Weights of a small mixture-of-experts language model, trained from scratch on English Wikipedia: vocabulary 8192, 671M tokens.
Below are experts of layer 6 (counted from 0) of a mixture-of-experts language model. Rows are named router (the router's row for the expert) and show model dimensions 0-127. Each number is 128 + 24 x the weight over its row's rms, rounded and kept within 0 to 255. Numbers have three digits each.
After each expert's rows: "gets" lists some tokens that make up at least twice as much of what it gets as of all text. This comes from a sample of Wikipedia text that the model never trained on. Tokens count by the router's weight.

# expert 24
router:104173174129160159146107133105127140130132120124099163141171152124146145187128179145148127130148116132138127107144159136140135127098160106097135106101104142109146091140139100131128112115111137135133139113140117164110097152185092104131093104165124116107126155139112133087164151096120084097120157100159110098114160084135128132133117113161156168111134178106165095133119102100113121156158
gets: ".\n\n", "\n", ".", " (", ".\n", ")\n"

# expert 30
router:099175157132162127148129190112153151112147144098117134131164140152100115125130151119144110118135125108124134104160192152082161144139163069143136090106144154119163125175138102162096097138137126121112151113142130143113135151131097138149126115139131089082124157126079104100151120113106122104108187097151139110159127116110115141111145132160151118151118150104130093142122118124086116160153
gets: "1", "–", " \"", "en", "7", "\\"

# expert 46
router:104136153109156137151141151122119121131108146111115153159135147185171108136143165110151114121126092126150141069148109136126125149119129099103123118124112159142114106142167101162095088114097129103150148114133135120115096152168094129140059087141106114128123116167101087130149171101123103113116157131152110129178128102100129135109109118124139169128109146083140119144134116114078078164125
gets: " |", "ly", "°", ";", " years", " /"

# expert 2
router:124155155109140132159135171120171178138118111168125152160160122135149111159140197136138138104129119130133146072147111154121158138112160071121154111110123143146130111122141161153135081109129137110117158124107139142109080129156111136166099135168129150082125125155123097103137121085128098114104143129145075113118139113091135137072096133166147151119140135111154128119126120111126093137165
gets: " P", " C", " T", " B", " S", " R"

# expert 28
router:129116183124146148161135157125135161121130118124124134115128117113156144138116172113157133119156126136129170139168153125119139079093149095122155102117098122117163100165130132170124107091122158112149138123088132174116121149158069126142113129174146116119103154139086116099153147087129095093086143094167117104137166118132144108093096105180122138148120177125142123114097117101125111138143
gets: "\n", "0", "\n\n", "==\n", ")\n", " =\n\n"

# expert 19
router:108133115100136153146121160095125138139134100080131136122116144133176128134146182122138146096131133107151145139161125160085117115117134093140135103113152178075119130155136097182130106101145121137107148091114115110114083125162109132158116132142111127125104163159122109113169101090104109089072131103144110102135123140113127124159124108165123136130093174100190128148113155117083121132140
gets: "-", " ", "\n", "′", "6", "–"

# expert 50
router:101144160165156139167131160120137142112148088131144132140153131113152114174107145129160109127141095146161141088126143145092135111091172083144166128103100128100128100153172125134092108127091114125111159126093116164131107144153108109120141135145112134089117138163104105074150136120113104116080158102168138119140136117087142106103121118176135123128128140146122097108105148119073111161164
gets: "0", "%", "\"", "2", "8", ")"

# expert 41
router:112144159102123144132134194096126179111151129132131129126154117133112142126132139104119121141144139113136137132154185150096142141084112078136152117099108184101125099148158159176137104086141129122169174116089141137140125147139110115129115121147134112122129143176138110079150146102114125104099116109140105113124159089121103116094101144146112142128105183097125118107117119107069111162146
gets: "1", "2", "t", " on", " st", " March"

# expert 40
router:092133149107143107142125167151164143110127117132099148131169126137140109135084176110160139107142103131119139100180129147122157151117131096100139093099124169107147087132164107167142115091128125099149140143132120178108117122135064145143076090149151117109098156150119110124128144083100102125093141132155124100134104130101129130109117145194099164144116143135143141138098150125094112145138
gets: "2", ",", " of", ":", "=", "an"

# expert 61
router:085132138136163144166122148129136157127145115138109132157127137141153118161122154141126110131172104138137134102156139153139146134115127099086153077122113150123129095141132102153126082089113162133138200157134151126128132194150105105172111121129156119142131135151091114085122123112117102111095134086173082087137156109107120138135136091162112151128125161077176146109128122120114126122135
gets: "|", "o", " a", "i", "%", "e"

# expert 22
router:108153127128125115117143152108142137078115123134090158138149127154136115152141123117166130130137117158136184114138159137111113121130126049092175115113137169112152102127140122141093112130140144130129182125147128138114129154164106146133074138133128151139116145138100092098132139108140092106104149137158139138148137077063163145084093110146137145156110136101181122104099141110093122141148
gets: " ", "th", "est", "st", " F", "F"

# expert 56
router:141159143140162165144096123110131131143132134151132142132145143163149103126164179108160146119157125130150139113142147123088111109101134123133186112122135169092129074127144078139133109094124142128111173136104132128109119165149089111132106132135139127098117164153106114095146136121130084095072159122162131129139147111081131117140139128144118161139131180111195106142123115101081099148139
gets: ",", ")", " and", "),", " –", "ation"

# expert 38
router:095183141139154148128110147132161131080115115135099182116167146129137088136136182152148147106139126124141133117146174170114129140105137119097153107108100170090150106139144113171127113124098131110135180128124141140105109139169070132150096103133124100128113166153102127081125151120116110122128118122175114108145153115102140116138105101124106165112143173110127095106105143089103112149140
gets: ",", " of", " by", " with", " for", " from"

# expert 58
router:133173117141132182121122138127159146112129131114094160139115118124172129138157186113181148115130131148168132114131123157128132113097130106102147131101134177113120123159168115146093121122108156134160171142142136128136090129146089113134100133128121110076098124158144092129166126073101079108097159097127109107130160120135125142126114129129153154109115160082143123114094114130091102158174
gets: "5", "ast", "il", "7", "6", "ug"

# expert 15
router:112141139132116146174131116113194144131153149170121139130131099116128145162108164125146135071148130139142156102168190130125129117124153120125146094111133124117157101145144107161093106092114152102147176109142151140141112123154095130124115117133152095116129129138096133109182138094092108105100173101165112115129150109105102094151123119145129137144114173091150113090095101122099111150161
gets: " the", " The", "The", " its", " located", " city"

# expert 25
router:123142152136146151176138155120138140102117104146114123105130125152121147125119202111157130104147126117148149096144114168131117098119117101125163121066101140119141111136159122169117104095099118145115150148122121132124105121174100147162081106166138070100113136143083131101145148122134091126087141096141109133171153108093124139115102118163109170134116144109159134107104114170099096137157
gets: "9", "8", "4", "5", "6", "7"

# expert 44
router:102136136104132140144108138126146142097118102139087140125142121171161137167145183123156172122132111132174149095151152139079131126067119120140133119094121170136131129124131156160109107095115167136107157137119163147127108159173066138152120124165148133120085132130128094120171134105114096113116119115147120122125143106104165103118145125170128150127121139093191123102119131111098115169137
gets: ",", " the", " of", "ton", "ang", "et"

# expert 49
router:095162166140152127145121129098118139133150129101108175150177125158137111133129175139156121124138132142140173139147155169101143124133129085098112097114129162103131128146180144159100114081109148111113151095082129125139108164150099141180099104164134116112112155143113116132132134116093112134116133117137095131156144097097127129156121093180136126148116117112135103091113112079072094133132
gets: " the", " for", ":", "1", "2", " of"

# expert 45
router:137126154114145104158171123100155133101130136142103108112139152148111110134122168128121108132121123134136151103186160144126122160149163093099150106091090192121106132123149130196083055118107108097125150129140148147101104133130080124130110060133154098128124139120105094115132150089113115102082161119121108116141144125121109117113114123135129137147119162128142129147108122105097120154159
gets: " and", " who", ":", "-", " |\n", " He"

# expert 59
router:140129161125127139140142164116147136106119101116104127109124124120148115154127167129153137096163120123160144072142147181111152145102167114115123099072100158096136104143184147138097110130109139114157158115106142131138079120149101130123122110159113090128111140172132100113135139101116090115118166140149114073152147116100120099117097133139100155108139186102169103149134103110113116140174
gets: " his", " her", " ", "-", " him", " family"

# expert 57
router:122156160106108176125145138109144162112147124166102127130165126143168129127103177125142109108153101103154146134173177153118134118102108099117143115114124148133118111146153105137107112128102141126141145138141159130101118162147086150165105096128110131094133184128141108120138145100160103101117153107132097118136153080125111103145113101170148163134084138085127106138135112068086092161144
gets: " of", "ed", "ing", "s", " km", "l"

# expert 39
router:142162152128146132161129139106135146142136099123086140124129106136142143180119162126114137086155110094170126133165160147097123121134170088119126081114116148126126090181168110150111082116144169145116179130113138121128111135158120137129122116128127091133122122138093116108140105107116134114099161100145115132149123107118189115116095128168169125143107140098193128140111130096094083157144
gets: "==", "===", " St", " Car", " F", " Ar"

# expert 51
router:120133140125149135146123162111133158109135107112110173166163117134096097131142192134167125094099109112162128100119129141091139130110133080116107087128115137101136091177154134155085086122110148124107151112144137159144122152174101156175092090139143099172111153175111124099139149119108103110140141144153142118138116140114150137144105159157126140107106149113149127119089150120092102150160
gets: " |\n", "ap", "1", " on", " place", " after"

# expert 32
router:103144139125162140144142152093130139118143104147114125150146158152120117132118155115166156092149105126164146097158135136098127142092139093103144121095111158115127131148161100168110084102118121133170175154108160144135105130166095137121082113113126124091122144126121144126117146099118098121069176077163116110134127144111136152093074118128112147111126118126144088155066104123111104124159
gets: " and", "9", "3", "4", "8", " D"

# expert 29
router:097118140109160142140134150084126153092160124107133142151147109129120104121110173137157106122148110163139140106131144166120147116134153083128173112094133155107116105128139141142098082090117122141143177106089180160110101136160117152146120137146128120098144127133110112082163139126101127097123179113179150091167140124076150130095096127153151161124111158091118119121111128116103132106156
gets: " \"", " the", " s", " m", " qu", " d"

# expert 12
router:081108166095143151149150148096146125113118103109119130139122103174155119175142186130160155112154146166143171106117124144096125150111138112136134092091133158133135117142138125152138088101144133101092128135130145156121086131169096161135052098127128135114128128129131131122154135090105096099080135104145105116127138095108114112098143119163136149093136130119132089121093149123082121147156
gets: " A", "'s", ":", " The", "s", "."

# expert 6
router:099121170121146162127143140119163167098142117109091188141137140150148122132129143109165135118136123118152127127155136138105171176100117102121127089120107136111114101169116151149119124104127144093117142122129156148113084131135123130146112115138155145123115164135116119117187173093092090091087136078132129124132144127086151163129101127137132134137114117085157107095107140114067107178154
gets: " ", " States", " September", " June", " C", "ar"

# expert 5
router:122129170102134133172121153147121163119139094138112136139140116144150097141138164138162129109134092118160153105142164129121132147088113105113154085097125132136143137121142110137099079094105127124140164106143165145128134170184103142129071112129150124109105150119114130117152137111144101107076183131133098122187135103123124129128126114144125164111134164117194142108135147140102122152189
gets: "'s", "a", "ia", "ian", "i", "z"

# expert 27
router:115114152144173121139137141133152139121137118134113143145143132127114103123147180153145125098118111106146146108177168189108123129101164086095172106104117153143121118144177154128121089085123163118126163116125148123140112160136088142138086118120108093136110130146078140103149174112107128098139162103181099139151153108098135160100096129134166138142112140130170140127115137116086132114155
gets: ".", "==", "-", " that", " |\n", ";"

# expert 52
router:097128142146166171147140138122127140138166134127097125107114128152120144138103146154188121121137125129140162124171131142131157119127137085109133088127113150118125126146154141189122077112112135098136177148107146139141097125125081148131116109130115100103117123142128108116120171078106126117096164079167095080154142084153107124117092128152148158118125117100140109133120147130083128190148
gets: " in", " at", " on", ")", " from", "7"

# expert 43
router:118123136090171198161158131126119156131166067155132142144115126154131130126126144119159121133177132150152137107163176159079127109125142087108124117106129159101140095146109141160110081094094122120149165144094105127111142139154110147128113135117130076102108133135104133120140127076091092113153161092143121134145141104116135109142115106166155134127131169116132128134118115103090115161142
gets: " ", " \"", " E", "1", " un", "ro"

# expert 14
router:145142129161137139123095135122137133087160091135124157160126132141168130141134199121135106124154136131138150135127138161112155151097145094097143107121123164099130087135140114120135123094090137113139146156121161148142077158183116124121089127131128103136095142141094118092148155106133140092140140118134110107126139070073154139141109082159121127119143145092155097113106142088099103143181
gets: ".", "1", ".\n\n", "ac", ".\"", "c"

# expert 7
router:108180141147159147133122150126136166090132126153093150133154131137121130150151162131156124119152142135131159130175122138117160113112190097122148108116125144126139091142159121149111091114132143120127165143130171146117107133121102132174098111144146124120135131138080113082165134101139142139067129108125111100157166075115117130113123100182110099180121134091163132117104100114093108138162
gets: " a", "3", "2", " V", " in", " Z"

# expert 11
router:132140127109183153155144157106129125119132110160073131118180087109139091162110157148152134131171129121151139135162170137117130141086168095107152126107104172106170102148164124150118098100108133092127153116121130142149096125158098148189118111146119134133133165143117131102140117104136080111101154148126149103128139089126135149099089128150110125123125144123147142089126137093101124120176
gets: "0", " United", " M", "g", "am", " U"

# expert 53
router:087159119132143138147124161133130118121160104127128112127151126105116152156085165157168098104162115119154140111168159142104166139114149079097145139132147161110124134159176120158128066115131150119149153120101136122128103149153112148152119112156150117116132143114121105087160149095139084097078154118132135144149153136130124107115109135160147147101144152148133109147112119113118075158203
gets: " he", "m", " it", " He", " W", " m"

# expert 35
router:098131166142131132155128145100148136101125116116118173148144142133127110134143142128166132107163108129146127137132163141094124155114130092148128072077150160111162104139150098153122093084123131116111126133100109122118109166161090151124118121120139126113113126148098103107180152115093094094126161098145115138166151089121139135109103096177126171089108148119210105138133112128108107140144
gets: " ", "9", "-", "ure", " International", "/"

# expert 54
router:142164117133156154141120142124139145140135119130118147141112124113136106154136178135158092117128104101146125106150137196124143130124134084089113138099127167103134099177191113144098071134095152109158162102097126106123111110176104145156146111152139083106087130143116063090157121119092112105106124128165089136127107129087122128122117123158139162136115160119136130127104126113113120130123
gets: " ", "ab", "og", "on", " b", "ag"

# expert 21
router:080121171118150135150131139142141124095174115121094129143158131134137124156111155108162147117163121150153128073171144146129152141128154110105140079081103144146128109123131113141089116057109112118154166120095112176140102153139092134121100119161135108131139125126120135096159156101132086112122158101146093126149155113103144129113090118144107159132116183101132132124110137109114137164169
gets: " |", " (", " other", "ist", "-", " was"

# expert 48
router:118147161130131145174133163117150147135139144139105120139107149164128118124167161145126116115158100136150162103152140159090127166127138076110153102116140128115129113189133118129092086101149165139127142146136167158142125139140100168145090114113145123104106148141127115090179118123135101128103170082173110119126148106115126151105130130164110170094125193103169126144145112110099117137147
gets: "us", "8", "\n", " or", "-", "–"

# expert 23
router:108122173127127141169130135103131128094169117118094134161142117146130109126124159140185115079109139115145139078128128135145163151132151101103161081097110158118152070135154144163119092059104147124133171135153145136110132168139108146151100125152116134122104156148131094113143129110133117099123179107167101123126123136110140128147108153136119130114127148093154132098119123111090067133138
gets: " to", " |", "–", ";", " would", " not"

# expert 9
router:103155177164169171165104161122147140106147113152109149122120108126118137155090141140174093132160111130128138106165154163134120126109159109093124131091083149124125105164138131123119121103104175133133169116098142140122118162136105132153111092141127075101139157155110113064148122094101114105108133096151102153135120112089126133119095127135139144113141157119168102083121127104114130140161
gets: " In", "In", " was", " one", " his", " during"

# expert 3
router:100161163109138181165120174124137168119146120128128160129148124139134099176108159143129134137179118135115144114165156151091136137110195094141134111116148125097123068142140131165106110087120124127098147141110103133123105141114090151146124104129129090122118110134104139095170150093144108112095156107148102131123148131070126095135122129163151143129118148123171119154118119109091095141156
gets: "4", " ex", "R", "2", " Ex", " Re"

# expert 20
router:098125141121160144156120120081135143125161112124096175088154113118162120127130160135151122133124113132150150123149153151116101121102103087084167127094103161086167107111159154136115087116086138126156132159130143104097116154141103134123116129130144101109081154180143104097134159124125104086130145096131087092118131097131119131110103101161095124142101132112160134121138116105089122155185
gets: " ", "is", "|", " |\n\n", " May", "\n\n"

# expert 62
router:100147143114170150159130145089163163147172086139132118110153151124126101114106175134145102119139123148160149080167107146096132112092128128109129078107131155123114096167160104151155089118108123131161154164127172131097135152143090151141096143143132083101154168136119113125167123090107108117109136133175098130119122143101111149116109121177123133113096137104135132139131124120113104152169
gets: "i", "y", "a", "o", "al", "u"

# expert 18
router:137128168128167123130143155095137133119139110137124137119133114121099097121108172138143132122138095157142162124160165137098120157103128103114146130084072155098136076124164140141103092100114156117117173132117133145144111140176089159118110126128120101131120179152103128107163169119121064129124115085146104114177134112111133148090121103130131154107114119113121126171125131117088127136184
gets: " |", "er", "L", "B", "'s", "el"

# expert 4
router:100158166136164187190134174119149132118110105149109167145149147128128131179110150104169112116151108130151146098115139142126125141114160078116150092075086148102121131145129140147134110074132107123143148095105114152113114135155104158126084111162111106102134163140118111113135123086110092104108149112143109113152142101102161142114116110152146159140147143123139106145098141120099115125165
gets: "9", "0", " (", " H", " I", "A"

# expert 26
router:097125123150135148140134129088173114122161127133119139149148100146172109166134145121145117104144108125125164086186146142148146116101111104135155073102151166110118121124155116122100091110093151103129134134114131153149096124179093143156098084152109132098139146155121095106158153115117115091106143102185125118121141084130134129105110101134101135137141138118148109171158151103073125157145
gets: "ing", "'s", " the", "it", "ic", "al"

# expert 10
router:105139144140124103167105158116139185098125144148127115118138129125095112134141188135181123113114129138127163104134163153120150114116112112120152098088092196122129071154156105156122117103136161133112150116135120155138129133161077151159111124148130126119128129164117098119149140113147128124099169118132133120170111115087121116112140116148111169164104157131189101154135112109109102151172
gets: "0", "3", "8", "5", "ing", "ive"

# expert 47
router:132151166123124136147134126097121131107136119156113130132134134154134102157148170109146101128130113136150126106155182200078163142116140092109136098120131139071128099149162114133109089136140113122103138093095102148125121137141056114143126120125125105092126143167105138083156134099159127092079155119128109110151144087108146104131088096121112137124121172091132128130130106100094113146141
gets: ":", "0", "-", " by", "|", " the"

# expert 42
router:138167129127144143167136175105152128122132123130129139167165136145149087147135142163174152109132127162131135125147159145075142118118138117121114094112093145085128101120126126163072091118084158115129149114110127139116114148154108170163070111126132116121111159137093091084141140111112084104088155110164095131130148115125117168102113117151133118128115151130144115118088146090104114157158
gets: " |\n", " in", " |", "|", "\n", " ("

# expert 37
router:102134140131138122116128151109157150115134124106106145157178140160115107128131168137137130123152112145127125107139140158086144100120151075126170109113139188099143115124146121174123127114134160134129134089157129147141088146151091127125119100145104112104109140167135103088203131125141119106059139108122106094164155119100160139130124129131126127115120174098164104085113107104110118147171
gets: " ", "),", "oc", " about", "erv", " Act"

# expert 31
router:146125136135151122118118161126118148119161113152117113134164109150170132132141158120152142108128146121146152107151147144125109152133119056133141099119135159130116112150147086175109067121129131106111186117147139150119117140153089170136068128170155143104131144146120119117183146099138095130100143099146076142154146112100139117127063115140146133118145161099143153151121123125099103154164
gets: "4", "5", " F", "0", "f", "7"

# expert 8
router:112136151128137170173174135147124139123143115105133118150157176115093126169118177115182101103128138122138178104147148140104139099114146084097121127100111169119162125166101116138120065119127141137143121132099126124124143136153093150157129125139110092128109144152127111084167142088122130104103142113137094106161139127102113133115118085157144137104117145098125115110108097128092123195126
gets: "3", " |", "7", "2", "6", " but"

# expert 60
router:097110157148124133129121151112129169127130102135154153153165150119154088153145142146128141097158152149123128126138152125124096120141118099134131085092103165106139118147122128175111083117129119082162167114120138134122083157161096128151090091152127118102117136124105130103177168123139099089112167135167117100154150129110131122119073120161149150109120147117138097091101127151060148132140
gets: " (", " \"", "\"", " film", " series", "c"

# expert 63
router:141122140111158155139132141118127172136104098131075168150113122110153117147143121134155141139125123152171131101167129171124131141087127094130139109096101141096117122147159111139152111108144119135153178111126131136169128142190112150175106128152106127109121146159117082095173124096109135118108119096171127091129134111094153130133075106184119148153117147112139147162125111101093120127168
gets: "0", "9", "h", "8", " g", "6"

# expert 34
router:121161150135160167157120126123121165161132117113113146131164136141154107158152164131139103116146112123147161104176134156130170149129150111119159066091122131110121126142161120148131120087112146098176135131145155145093112121151074107149112126148125085110129147159095124092173125113117115131076135092176124101141149113102134130132115106138134151105124151108127111106115135110075074162133
gets: " a", " was", " is", " as", " were", " are"